config = dict(
    d_expert=48,
    d_shared_expert=64,
    balance_loss=0.000241,
    norm_place='pre',
    init_std_up=0.0215,
    beta1=0.9,
    max_grad_norm=1.0,
    final_lr_fraction=0.0,
    doc_mask=False,
    dataset='wikipedia_en',
)
Below are experts of layer 13 (counted from 0) of a mixture-of-experts language model. Rows are named router (the router's row for the expert), up (a neuron's input weights, with its number), down (a neuron's output weights, with its number) and show model dimensions 112-223. Each number is 500 + 25 x the weight over its row's rms, rounded and kept within 0 to 999. Numbers have three digits each.
After each expert's rows: "mostly gets" lists some tokens that are sent to it at least half of the time; "gets" lists some tokens that make up at least twice as much of what it gets as of all text. This comes from a sample of Wikipedia text that the model never trained on. Tokens count by the router's weight.

# expert 138
router:465510522487478531520468532541490507488464481478513487518515473481498496509504492543496516475525516523487480484482493489539509500483494510511557492542498518496476502497543511490529507520504480511476513490485492493468487453515498528512439527553521507545517458467532495497504510511508532525461500486469515483508531508526478447497504561491
up0:534476490516511497489474480520514533509463474457486509519482507506492553486500527474520527555501550462483495490472496495498496457574500482481474478531499480452498486447511520484549479496524515507465539467495533554496460467501473512545458493505493462497486529527481549502494510518525529480492488458456480536493509521512484498459525470460
down0:509464515482486518491487493514449473500486517448485484510473450505487537511549518454480543574536513566529482528483510510484502478461497529506546549506487504509537490473488549516531472520505507472491502508462520512492516538469474536524539460491476542441486500518503544508465497512491520503498509530529534509472494531490537476502502524507
up1:507497480528498451472491479529463488516485478482513531507524533508521520479511484487557522521504512535454516461462434489540559539501517487466486535514538484511516524502533528509534542511510465479481498501527527500532519507489490531524483489459521464476493479500472491506551508514480544503504484508470487500505479549543483495511472455496
down1:506541523508518513493487505514496503467474502552468517488542451522480504474491530485520502539487503452483541485472507520493521504507530478528530513483475520509480508507517465548485504529544491481494485450563489472489475479473537513505487489527486497487491484456483522489524507524503546524479508439527526462520516488496475528519477523538
up2:514511468486480499553482495476518460540532532485468468496492471513491498487523483469525527524539512479502478502488506473492513451550498472484471510533479525476510479485482508462526493527546485435500495487471505515494533524511510478509463520506474518509494483507520453536490518511506522497549445481512558519506513520525520505505525485493
down2:472511513505527492541515504447462506544438521512501515508517492514505526502475545544489535520525502494432476503529508485494498496465459522495533479525528532532502498464515455496487493516492509477462531529507509524468476486514478516579534476530497490478480471430550496476489502519465487516541527516502514488491504497516547490491512536511
up3:526483507547504497504548553484563524465489510452511501521484474501521497507497473525485490491488480509503496505524527483465516500509529507519540484484500488500510536527509480519495521493517534492494475508534464531505509483476514510522471452535495477510541467518474484539519483549492495532456516471472518531495523527530471487497522494522
down3:507483503463536546481539486513507531503461533471499498525477501529487458517468543505469480531493547489488474491474509512475465493538503487506491472515526461561488514523520527481479454491459452530519493513475497495522500468470500508497531540484543464485489497501517490479484495429486502507510521501508502506534500490510450485526485502477
up4:511506519550514523527525537498503429464489490469509492484476466513513487452469498486516499472523500505502480475503501503525454528478432478473496526532501489497505499490504493541507507456495511521510512464491483522536517536454519496491478495522460492535518516519506535499489489486470492463510542492563507531529492534488468473494501520468
down4:524530522534507513534523488483523508530525502509507527535514527467538484527539547514512503467514547483536520504539487527481473514520461475507491479464491466471515476473516461495479509504483470507482535472453502531465480526536534530499452492504530476475496527503539444500485517468493503479509477453507485478496521521523498465493490516485
up5:487481453502460535502500475463475473477450480493508493519537532517487477526481481504495478467502518423481500490531508498517489462483527496513488466526470529472485494481499498548480529498484505489524526524501512516456478496532500523534477534492519507503503491514511537460489528508488494507446445527491481486512454533472482507503508504479
down5:526492484504485458494491493440499517525505513505485475484549504513487514474504513518517489493478482492501505504526493504539459496473484477508523507455522509524524477506506478536559509458539496490509520517494520469538476500465512534511567477484463521488493556481504555490519468476519509510492535494470468469531476491465515511469509487461
up6:518527540483487475497484440508513488510476482505502468478503468530500488497485492506500521464557542511552510515535466459545501471514490490496476502504494536494502502496524490493502525519488526510478465484468487494503508509481477531505465488509479465478507502533586510483548480493511475496504534477451493552540519531527515521454509493497
down6:490513481504514519469539496440517513477537540526474490500491515529491426526545507482481475547473498506495519493501525516474494506496470501491511484501518443491490475526510490488485520501521509495521468515527534509510519529505513474482483519492518515487472498503457488505489446485503493472525517520486482467461506475484487502522519498513
up7:460499534453437476474487512541480474504499519487469485506480516499499507479475483484544484536492471476480535475561502508521484477503497476486541483496484536512477499496491516520523484495485498526486502533523431519526562494499528530487529512530478489499528494484512493551509519499525470472462519475492463482450510509499519560502508521528
down7:528533488511488488483502477498509492498507490497487495493500496496495489527482515522483508482490476537491506463436466526540510519531510460513505487497543510501486501510484510491478515430491505523465509476494506492496474472528534472483480515536483503516479495498532488483516473501576496537544543498494497502531501460483480508551511479431
up8:496489504544539492467487531511496529517482462504485497476512475483541483469489517445480459475492509476463495508480508453495490523525500474531509437511580487443482560510495489542513506532484505487511479519513506506524501530457429467482505512518516530497526486462486486499538546529535438497484511505485517497528477548491488513504524470484
down8:490481536548492482470441496504503506519469488501517507530494522508489511534478523512482465482452525491485509512513534500492543531480572513522513487484499510520448497500542466519514518481455472497478479516482486483556491536506482501515496495521521515495455472497519471478508509517528499531465475485483473543547468485520502479473479531482
mostly gets: "ado", "ira", "é", "io", "ía", " José"
gets: "o", "a", "é", "i", "io", "as"

# expert 76
router:490477502485519536447508545485497488507514517516498477508486492515496508449522464507514465498503478531475484483475531480478499540517535495508481462543514469488517467475507496510491520497485478531494508509493430456461473507512490487560506507532505529552509508476457497532512519516490530503536488450555494475463500477525506540510512518490
up0:452486480477524485533467498491478499490436458525513505531515527516478500471518523508517515536536526490534577491511494473481481507497539506557511519489514481498531506500512463519525553524479543499518494479506515516489500484556479482482481492479490519474461487484515513502496526505475520525463443548511498504440494480488541488524530554531
down0:487471498502508488492501496498507532496484536503520511486492494483534481470495477542480467498491537487535527532467486504473516494463482467521544522503494491489483486441503504500510504525509504511526471561477519483501500508528537504515496487509492488518495508518477469517514478500503477551503486462456515470461472482495506516511529452518
up1:457487546489507483472520521495494484512480523510480473494527515513487469522478497472453553464513493456482462538515514476496523485499513522537504440550528530461479525511478476479475504503464496500459499505488505457466476506530514483526516500513514532527490485537503485488492490502526469501514521470470523490513487505543493482511528540474
down1:477462557498506505495530503471527494476528520506485483513501497518507502471481511519537492495498480502479466504526515491461479514498464518491489538477517538512533488498468490463588507504488526494533496475525505451485468547511510488493508475513502523534497528489489461494472475461514476498529560479518544464499498528484494480500515517521
up2:508450459503511481516511488481518473482540495453457531531464533504493516494474511461489480523534501527549475477498516473564505462454463498517451534446529507503463462519504493507521503525515483529517472472496478471539530489462464498521502520489494463523514499569518502485532494519538518506467501500512509516500486468511493514488495499457
down2:443501514518483456506504483459488509487472509546504511463537484515549528501538460539514501513503501512508459477482492514485497463512522512525521477492545516490492459515487472540519501496463493477513479487542570504498492505516509458494518478543517529490491522460479500504491517496472473469526492491507462467499488505481522517509544469512
up3:480519477509482484512503475478456473497489490511524515535495555521468512492490495440491494533483506496504503512484502498558500487514449510537526514498478448512487521534486531496512529505489495482525496530495496490515537500500477524470455509522478522512524506459522504535492507459492504550530460524508544501528490505509459459511508512500
down3:480492486500509516478480497540492569458510511446504526463456535494450492516460527491526505466517494496499522492481506547491478510510489483510527508533487472480445490456504510503464500549511480509505505481499534482476487543484472520518503524503527456483496529472529507523523446499489518553442562477511493488510457480507489522497487532521
up4:481529528494502478465500498489525507498495527472538498490443528530523489470525517504497425470505511492511464472447539474462536503533490517471547479480534495520524545469494450512520512487528497466498502474491498506466489502463483528472511498456539487522517476484461502523490489507465543510526522525487550519524538479516466506499483492475
down4:560483493523488531509515514500525496504538468519505482459471487532514508506527476534516518508507503474548480493507467521526479464475470523461508505540495537494511516499524497544472491523511462520461526476456481542512549501481511539504502522492500494515534480498482500532524520534518532468504493541497502515528500520506498502486494538489
up5:510517510545601533481504497493532484488526495481491466501482526487525475517467498505496462497518494528526565486487514514479498467492532482502504561428491527513494501529493497479550450466498475518497507479522500452471526530473444458483498479504489499509504522502473474493464470513498496493521514499496543525492505497492518513507505519490
down5:500486500515487483530492530473506518506517492520479476544495532498492464544472508497469505492504478499516486509496529439521470579516499476533510509535498502524492502496509507498508498491458505492501467486465510485484483471475486487518483536494492483555510490502509522500517495492521520497507538470500554500534490508512465498501516461504
up6:543526446516484482514499494470492543499485468473482477452487505466485511527501486521509417530500562509480501481462480510509536447493530496555489541523488482494480476479515498471488482529490511489511505533513491508507555463533539496509479470486513490518523489515483536504489522489484528514531571528506495498478503481501488536509514487471
down6:471518492500516524514478510488520500544519525531508523524502519494503504471528473523482472568503482492491527482509488506523515482544499473499509485487536513545514498526475502515472509495477532541521506546461485523499464477532453509481507530498518469522489501523498485511490501465560540484460455493508482500490499532516501474470526549532
up7:503473474489481496536499544484527485487498480499459528498485471493510487539521531517536545505492525481538466518481460503507518469485482530517481537467456502514469532499492499533514474508505540479485493496522513502557530484487506489528512535500503481487532477500490454513498480500499495498514531532498437552524530503500503492505481469493
down7:487508442482511501472510459548509501513473553508438529493510497475435548478504536495434516504485495481511503499539543493518521480504489498488511518500538471486503502520483498496526452522506465478464493509481482505464500471530473478525519526550490505517516482516491463549505504528490503491489491494462550497482514477498525537521486489527
up8:497522515487524488480511479475445534494501502490520506511527485489512492466515454484517468500505495483498497512460510501555495504461505515536451519468468463551506504552513432536444446489508484514490509519503501464518485478524524546515476497497513462481485510522474521535494460497512508547481514513495492489508525473466457513507535535496
down8:527535540525455504501493472499484542513500547538482481514485499489529472497498500509499476514515491514490518521523502513536510489477504498556454499463480497458478531500474504447530518487484513481472515509476462499475466534543493513490511499499445463456523508532498508503526488445506466515511476489451532500492509506496519451487510509505
mostly gets: "BA", "BC", "PS", "MS", "OR", "MA"
gets: "a", "S", "H", "B", "V", "i"

# expert 137
router:512489503484484453478511510527467496477510459442510529499478495457528546476447468518562511507487499491517526509503479488509474495509500498497488501499485508474506506479497491528559465472500488495507448503517516480526480554507469511520519497524535494459491522483461511480495486530525531524513511505495497502486517486525486506543493504483
up0:491509548500491495494491497494497476520529491532512491497517497471500526486531527504447494478528458558473552508470552516500485496475499489506501557557494514515507517517500410551484510535499485529480482491475528443523481518487505503530464519479484485497528505536494471502503503467530485484500515508483506524494521534512536508537517527489
down0:559526485490497450428549522489482491496470500494503489485501522501464516494477496547478467491484539459528520521496510518493522448526551539508487480509497535489492516491526494476485482525480479481480492467516474518552515506469506490470474487518520508484547489481471484492563492536508478501502519528473464482503478524502533498528507520494
up1:473454479503475488509496538528515473542472479504463468520534504459500446535538520497514470484512461495519494518526520464502518492493494519472476533501522503442503504510517454498492492502452477475463508506506506484461508484496497502504543523497522529503480452506489486529541499510451474502523515495538506502470544475494472490517486453516
down1:505509445486479523530525512482481511501536494473478501492478503506504474535460446524477531478525492483506474494536507535483524507496498525494517481488487494471501523454509548532472490503521520526551532510493504526471451513504478480517483495533505464471470474482500494507516469565500517493487511558460541510510488520520482556505532498503
up2:495497498497504500529516488536502485526502511464469493464465527534507489546505519485485509507504565454526524509485552542503534508520475505493519523497508544458524477499474456491472457539466573509461496513481521542526501533468463517462493520514506472507518507512490436502481509510527529504482511498494512502540448483541483525489489508472
down2:483497496488513515471534518491509495487471513536485450491489485517429496491487522533465477478480437506501536559549525505491482515485509499527506485504501472526479525508505458485493477521500522518475534489469527513506478532502515494503502497453463509559481496508485490489517486527481502513507495522569487543518509557530486488537524495514
up3:491533505491455524487481469447460514482473529480528502458505492480510567485502491503482478489475487524474512483478504514491485491505503503490546511541441519505478485449496447565506541466512485502509540512513491529507504488475473573476502527496529496515491474513461532502484500502481518452506505506540516524494535496512484501538478513488
down3:527474515463549461460478482517485520470523524553489515529480546524514442488499495500522501525522475520511470511516504491466493481487490477507478491445509523466480493526504514498468486509504509474538501497550484469491517520511505474507494487496475538481484486562494505501518485500497533525481463489494479459496506516535477470490462469517
up4:526502515477541507518435501503465504475499482530479481502560460510506498503495503508492521545540555512489473481518475492535504508478485504462528518505524540519480465491519453514484548553516461512490484509509500515527499500512499486498492492503538503473460507525542487498556534495514524507494520548509520509487461553486512501467508474512
down4:502516475453476461491490483476525472540461494483479474486496501499510539518471476480491545486518485468514519492470552492490505446561497551498497478514478503497488506489526558523495506499514507483477504487471462500524472526513520520506537494517460518459501485494468499425471527567512498554509495497485462492509498534499490490508500496516
up5:531507466509495499482521502488495506478490502517531537509469501510536541479515560474467494509462424444515467470501467515488540494524522496505526473496489535452495488542502521502513477531496532523457533528474468517499488451485494532476472523488529514480509522528507508519464483468480511480534483477476526493464471489505471499484482513475
down5:533493523512530555513484523492504480496520490528493488493527501490471480487511497472478473521553525580487493508493523481526496512502492484491526525521522524525551494484469500506466475490536510488523465525515520537486515476532522488461493527486476528540501529514525496498491453500472489480510522473549499476511488520444495467487456480507
up6:529494511468517494547484557486482534518475511494516489463442474466531515500491488491495520501469510527527491490509504472443484476467442505462497485523543474497491501505488498523504496462481511491483496487490543517510502500525553516572506492502513482488483514489493484513566492509435506498490483503457474514479493537479535530503494503524
down6:501527509525477518478477483498534512467526537508490475530515503488504463497507511500513449524505506497513467471444477501495491486514504453529519494455516520481492488466547538506509497500492511494492492447471497478509497493510436486502526503537486491488533453478518521512494482519533525534486510510535506511453505508468461503533509472462
up7:500480481467533480488489527510503476496499514450508512506497555504536513499532509526493507500484507514504516496517540484530513537469516478511504509522543510530484495495462494502526534492512500473450515485536509515493462492551515529536510495500516480511490499498504462503530472509496497511535539521480449511602470492494490483495484485511
down7:469530506462499496473503494508500476504487443528412490500484517493471492501532497506527474517497545474541491538539468530493555475495505487470477508515484524493504555486480487451469469507501510484498486500520503454498474499490523454461534512504538495504537505518493531504513499566491482483438511476527500459488495461470507522510517543447
up8:498512452508518512469527483505488496506482461521521475476473564514513535525474503454512492435495488515493466526506521530486470467532516494485524519491470504505501467452537463511523522483499506545487524480523533494506510461514458475519479498482503531501461506535500538496523518484512471507532445549485512486486561525533502495532521522529
down8:479523509450507532474504533522472507480518537533497518512541530445484525542438531477517521494522521476520482530468478482494539506526526532469512495494473495495521533477510506542519501505493478489530497492503458482515536524503460483506525517497511480473509486495508472489474478461472469491516480529507508510509510506476536525511431475477
mostly gets: " titled", "Billboard", " Best", " @", " Billboard", ";;"
gets: " |", ":", " of", " the", " -", " at"

# expert 12
router:480518528493472522508539518515511496536538457504570547493533495498490493492476450461517525499484488481494469495499483518459478467467479519512517514505491450498522547555522492556505501505514468486494475485500474511526479484554511498470494507526479510492464489468481510529489509506483528479507529518478529526508480488470488517513492461527
up0:521424471537527523519512536491503506450487474480505467526476473518478519484501511500466491560492471466523476535552484485472504490513512547511484520504501491468489488523501459481539470529463526458516456550543492465457517490527514492481526532497481532483520479484517483480493496527486512495482498478508513426512473540508517505517550481491
down0:536525528503465500478493527506503498532489510490494555490521515514466524506520514521493496502574513487530489502494477492535469499479529505489545500517496490529545514509520517509490527527503502528541472502526492494471494526503507477548510499558490479476485514545505484512499492480467479504481536501520531515491508450462510452484508473495
up1:496489507496492486471486513500481493473456489548522485518457542509513502473519514493560512534508461599493503554514529538487495475495516539497522487471530497511471506495456545507529502481494528525492504528508466495512486538488492509516489471501509479562489468493533514537540494520462526500520483493503491526497494479512494497541436496513
down1:480498498473486547454495481507496491476509490479481561455496524486528509525517522492474484521513532481524475480545491539508531515497510495501497462488468496433556472501487479504531505461513517486518488518478508498500474475521480499496524483479533508470506545515502529517506485554499483472483529517451492500468521487496516522551545523533
up2:485538484483527500508499511496515495546495487529546479538504517487456467489498488547494521491520515485545458480510588518483504499576524547494501517521561499519471479446502499510458495509513493536499484476480526527497445487475481542508511517480508521524467521498504502545465499500502481514528543537469510515522503461501466490499551496491
down2:486482521478500500511511508492525523482530526504461499463459520492507498475515467515480498470489477546471445553510478529501537510523478499480492457546456507520486564518486513463483498532533523516440476526481508523493476541517508519474516488491524505516533480495504486483522516541489522494507487502536506508498518496503513488509452470475
up3:506516500497510538470493497458530495499503484494515510506482468482492500530514497499429512469516483494505520535485525527508491515524484498526451495521488492502506502502495476495476515524428493497517485536456516543483553506535547492523514522501443484505506506483510505478476528454484484478462486544476468469517512481496471493505594481531
down3:473474448537517487492507532523450478473485500504479444482522503514475493487529517488491471500505502512495488470516466480520541541476494506497503469461527487526485532536487520482483484447538546501493541477520506474529493509454479495495494477493549488487527518523471509540523485554522535503497508466499511492501501492502503474507481505520
up4:504522476511522516517479502499492511494502483475514544569473515516525553501479485478496456505492484491504466467502498462491474480459498453537489486520422525487512518520511505497487493517497493481497495471487524482465537558510497502521481503504479492501499530557487506490497506502521488504500498488488466485515454494485484479485535528462
down4:524515449515436518530490461498456480519494510486540495465495523571518476511522534523496487538553480524479466526525450513534484552533470483489506490495487509495506495471501506462477543485538500490494467511528524488497515504513489499515490457506494510512493522537510518506495502447532480523509484514543493469530495513526486463460496494533
up5:515488488523519510526485538478459465502461485464517518522514510472459522507499490538495538521510519498533485549525474519509471443467483537515504506511506519530477517437508486530481516493528513517528466519496506485480480513503463531509480498510519528488495496523507508470482501502535507505499445505501511523530499504475510510528498463508
down5:489534479536485495509484544495487519482489507535463476527470505499477518490489492542500470510509495444454507528460480495495532504511531475495491500481458477494576511555537504477504517487499453490449517481486486475530509485510481492532494536536496427533490472450493491449528494506539472510493504481487513562484532522540488515505453513498
up6:512544462513490517510534474492483521515448514509471497486470541505512550502465508474510456488527518524446469489518466469484501471478481467467522475539508533461510474466482523551466470508532529495521507503495509474548502515488492470502453491512525504485533511496445500475503521488470480516506531503505525507501486502525462507496432507445
down6:517492466505499478550504517545450493541480536484518504537501489531475463515469458464495511513539560466511476488528480514513511493519482447475523476483499535535503479491508487492500472508493515486478493516508496496487452493476477473492447441508545528465513498510491497514504486539527508507517535468512499489506484480504477502466485506470
up7:476515492503522481545489508488525452493479474473511529475501454515501527505503493501530508499498480504480534504522452490491429493502496498489481471513549470477499533473496504551519511531499493485478477486505527508474530500459512504499512516515490458530561464563527529473487507501504455496506474498514452483457533516545526493487492517501
down7:505498509451459544527490460501488521544431534533484482516460492473464490480531550512496494519497498477501467481481540491489505500477489516524503513491480512518525472462503460478480515501501503525551522494463540497516498500520493539531511518502476566503491519497481493506502506472523526522492510499510489525502445465486474452494495520528
up8:504535501446507516498501517495482485545459515491441493554459487504477474490498504493512490483500524497466461477501485507514521473480527466495506521498518513483488511502503486519495514520513503476531455526497453522469458425499518510503467475513525480511514498495487520524543493501498490577523467484554523505461494484515519420556469507492
down8:491492512484477487537497484508531476501517500527515529482576517476503507527448492494555502459504461554501477485524525482472501488494512463489515497522477499506477502531486485536474494511521451518524489528518517481524522535501503462505494505486501512507520494464482505507524514465523482569489497442530467479533501496479508503512452511465
mostly gets: "=", " Ab", " St", "″N", " WAL", " Sir"
gets: " |", "|", " St", "=", " W", " M"

# expert 45
router:467527471521488526486561489527440506513507525531474494517507498552476514543482487507521540517490536471509463461532508517490539507521507457501513524522468468547516487479460505488431527474484490489483491497542505488522495499495471457498490500511505481543504462534511511543454521496500480549492514472472500472471477521485495483476495474515
up0:524512520512495495429507534543504492467467527520502525511482508467506524495506508502536480537494521479452517516468534523508466454475505433502524518518488524448480456492476501496490498573537521523518506492518472478465493487488496521532486534546505500473507532522504474515481465470510530502516508473514478514492450473468490501513507506510
down0:481437492506505510497509485510478495539512496517483476483502512508492438520538487538501509486457523501480527488502489482502450470543511506513474498526488484502491476534547513546512517461457542496456559465490485484518517476533490509443475472478503512502495515442511472490498510494535508506514534492520496549524468510539482492496533544519
up1:507493510421496473517492505471521522569454512515505512483447530488523505470521490493520513480463457477468489522526521482515506514537516511498464498524496517454530526526456479507525519456543484453514541542486494546506484489520467524526509475521495470518535454516524458510499517502473477516511483489493532553539502507497532480488492448550
down1:475487487474467487511527461494514536496504476502499506514456517497525502502485505511483563478536498533482528535537470469514544511480510519479484523539478540504487482472500526483461478511508494495477504470498521510473487503458516488505496528496506510481508537472485478503515503539497506481491488507515474526494473473457508526466479427475
up2:532499458490509441485543495526484495481507515479491504531468526485454497538473466464533556521527494554518489539515496519492481460498533495489488547488497524495491482525487467509502483533483484501471509495463480519528494505517476525530527515522523474477512531529462481481488521494472510523490464534486478552499536531550486474509483525477
down2:523487510498481512458493550498471481500488482478478531522482463475531453466463490522470523476526510517513521506549523500517494485507477484519471519541524486501485500517524507506502503506514475500503468479474533482509526514501495498512499499468480531509503512507488440500529535492530487497467524451496469516479506475464519477469529555523
up3:482505519490489483513490508472462527538524492517498548438531482520486495529496488493458542553467464505515486508518487509492522534491525506494513547479555544476473481498491514472539531525493484493510473534482511525470515485520488505503510479458490519467495471523489504454518444502510476532500524470478499507501500540494518484508496451524
down3:497557499455448530519501517516538491504507510494552506485508527466498534541470505466500539521506536463484535433503482503510492497486511517498456523476510486469455519508546509520516524511516522513502462470479491505471511471513538491534485528534488501527512492501498492489546463522471468473499507492527561483488485483486518486493513505513
up4:516474494482515494479493434508506506518480492513468544500510507482465515491450501499514535521497466482510465512506523560496563466507522495507494514569495524473523486519494463500475472455472481536491508509462493474486537513509465529525521505500502510511540489509526509470491533500501474459492460502458516496488509440560476478474526503502
down4:507503513468534505490521484485485486490506529453502462548488529459459509552520461502484532513491464488475535513556478528502491533478430446531509490508523468469514510559509505495549493468513482498511538530513516492521531498505492506514541532513509526518498486512452489499512560471538513500478550493506478496472518505501466446490520518543
up5:506512504555508496530500505498473424486444498446511513510487496482533456531511504476518511475487518441529458466466446507490518525530506458551482476496513495489475499551505487518461555509506539446474504509499497520511508519480496494498512505503518519469473493535486482518490521508451493477540523473476502527522490548503483503490509526473
down5:469496472516501470484502497519503516533510514484477507503489484496495517492520458490480494519477489497501518515489450506418568475473580446494510523505552519512479499488501513494481521576452525495485508493492471500545494528527558516511503461512493524506484452516527449505529481493471500522484486498506445469468498523496487509490522517506
up6:479494525506486504542487493539496535530535550471500490501466485481493465544483475532525532479486485500517457487509453516496486498493482456545504475494497472470469497502444517501492526491483465515537528501527505492522473462500533484498486493519481536493556550513473511518500501491517489467530501487525497493529521535515538527485531469443
down6:482501460531492497486474520503494472523546512517443514512492560514483495481487520522494471499467528484476495541514497529499502489468490512528515517497550537502515486479541486499540505492532518502477491479491529534492525464531491497502465494521497473502534508505497485523515449468479501536496489515502447484560537463477453487506474486538
up7:521506461514510483505524455468508500503522462487479530515488524495473459517518503496513491487495505494513478485522540519530522542501554512529516484450522499529500458474503488524467556559471463497529463523493498477459484483465512514516539551445518475497466484469505483469486514494506521516447512537461479471506495508514525516523529484545
down7:487515485473473507501528496508509524480486498537499506492492482508470467477506476477489538491522507527487540495486467542509529490499458523527488510464496554477467551527512554507490531494522473479509479490531471468499544494476498501486436515513493478556511506558473516471457485522484495503486494520465535481462500513486494458517483546485
up8:518541479469482496503519488494504442471528524513479483498508477494520513467513501485458497526531487509523487486473530512461499458513486464529518543490499482494519501487515517491495523521494508521492480500533489490523442501460492492502476505445474474520522484498463546511510511493518489534490510505525539517514455512492479494557491526503
down8:487494529495480514485489494519523508492508566498514560473527490519481474546562481467513537499505518469507475525510505513511486528502531473513492468435520509536487449509518476462515501499498529489536525502485459486482478481477479518479500505479504505518516492530491524462505530459445580475546444468507491494491519504492503532518503485488
mostly gets: "ac", "C", "Con", "Un", " san", " complex"
gets: "ac", "C", "n", "N", "in", " C"

# expert 57
router:508457496495510503469461545538496501534560509495491511504499446541491483497511461526545480520536487479491533522496524496499555455518459519517513470482471473526538504486521514476523477501510486463497515515499511529516465517500507515484504498521504468505503516503466482472446554509533519483490511539489538514494497535511516513490504477541
up0:501539518439535503486464495506499539473505512528488496486443480522462483471502497531556491507507518463490481485492502499521512469524490494517512491519499508530523517468490497492489490485498466480518504528498509549478475526512398520492535513490492509475493538510485498466537491454471534483538523502482496482516499487517460506556535494480
down0:510492499487457520500503497502501524513495479559497506499487562460517481479439506545488492478466462499461470500514457517497473484500494529518479507494475506464531481506524509502520520503499535545533525499544460463464551492508498477504517528535450466512486461503480496530499469472483519515467459532517537497526524469488487518458474509507
up1:515515526477534481488501479523521512519480467555470502536536502491492503515523522530470470506521549508465502504475519500485493492493501509491514511571514499522518508463470459478479471560518515494489503516518502481515451496479533482478550503505458516509483484544510528512426493493558481487504466477522496512455529548482492469515549487475
down1:509525489506503513504503480483542489521486517442501479497498446533504522464500499478534489493489484477513502503490477527535490508494533506468495517517501524523459502516569469499499515527475454477459495479504508525507507528535498506482492512473525504456521532469471479478523480527459493507505497499522449518549486496486484508502531516578
up2:447521494493473521510521492511488495511518483489489498474539483538497453509518509494473489494489500516506496480466490510555499552522523527517458491500521535493490515509534506511540524517492488518462569506448484478482451507473508498466497510492479508490492477476489495490504501507519493534480523509513453510481514489460507468517468464497
down2:514536521535502519517507486476504461502468564512523531487450491478505511491492443515542502488501494490541526512523514513441519488507465458461492517530535514499471465508485490515474467449555505447508493484523485547526537495537468517482494470522520454486476511500511516502502504517488479507522523502502477467517480470510470518468496537509
up3:473490507485458497501508475499476476496524491487552551498488490508525541472497499481526494465524489531478485466511503509517458525521509461491528474557496560503539515457508513524513501421511501543498507500498481511529449517513490501509495499502536465500505483507502487542493493506460499500473475518478499466555474484446470528514522512514
down3:499498527544516520520497489496499461523493486525471465507483519506512535492526527504527465527466475463531465498523450485497480465473494514483498505492487474493500563512505479448564437534507516442489556488506546500496492505458515452522457470557493470502513499512504509531516479559485485516508516487506475501515481480459497498495537508484
up4:491525502542483467498436516519504458496483482536492530501488499526499492487514499503481529550536487440494487465544505442524529477526520484522503513472440511491477477469457504495485521480543484467508443503506516517499490493480503519505535487477493492485554514476477473500527489510470573536516479515501509473515534499536509508512510512543
down4:475483511495542540534523508510546489507563488451496552506515508472464484493465517493508483468498554550477526440482516505480495486480524500516517523531517469472529493536496517511506485528512507497509512484485491506462561501504513519451472499495504539517422465499542486506461522474524469474494472493509477488487497493547495500466507483510
up5:506473553466509484480504524500487478499495493539495477497488480483466478458475507475480467531527498496523485506488480495509472520528510525508511497513478487480504497494514479497507503510537482470492507502496481537510498501491475456502421482526534469496501472489468537500527500488486517481536520502519523478519527490493494510487519476533
down5:476515542541471525521509526513476509512505499492505536499531508511519517483458518528545479439490503466477533484520553491508537475503486453533439475497481474507507473551492467496517544495478503505487474504515506477488477493488516548527526555534495546470509520528545461497463461510478462504497510477489478484517511524523512503551497454449
up6:542512495484497495529521481499478541498521517499526487452474514514454517501472492497514500511449503517417507488497498482503493467503479487479499519542493482501528502501497514488491515499499567521521513502545459471517540506518540482475495499501468514533463495500492547495506503488505496488521500512511502479463496496504494517519533461444
down6:507480514525527456541498511490465502518510479541494515455472502511481521480486503503489495539559469468495496474498505548514519486487511496504488516488517534530557459500515530509500501515510514521549582519516495471498505552552523495532504484523481502511485469448455502439496514504517490539515478494498465443494507491501529520473461491496
up7:471460459505523497514516470493484503514468513482466484460493520469518527453497484479514507516491531546464526503485542473561525516527525514511486485523525495522526457452501498445495497492525551510503502508524448518502479512485548522522465529532490522495536465519486479500498523515477488508521496513486456480458507458546505442527513519494
down7:511514482502463516521461524512499555534489471525527515474506484510503520559500460520459515539524527457509503535485484474515544529526494506504506495466526471485475470518497492501536505502567476476516497496491510485503523498505456490513511532487480471523501520479538524486463484459524515493477473471530494486474493484479499545474484489519
up8:521496533502488499499526501507524497524479484511497518523524511506522508483483517531470506554528505517508489508515491518470512475521473480505517491478488509495512527450490477471513509533517496472554493541464502502531483530495512511548445465507485471499497513482466518528507509490509522480450463504497513483466460460499525436479492511520
down8:537475475527459482510492515474540468540498486515494532476482531485525505489517502521540490445519520533506508511490533528532490531509541535493446504515529445514491503533493486466474507506471495501499512542506491473478493497473552520509451508524528523510481485486503511480468484545498505522546525503523465500584511501487545486525510520499
mostly gets: " —;", "\":", "};", "\";", " |", " –;"
gets: " |", "|", ";", " —;", " –", " -"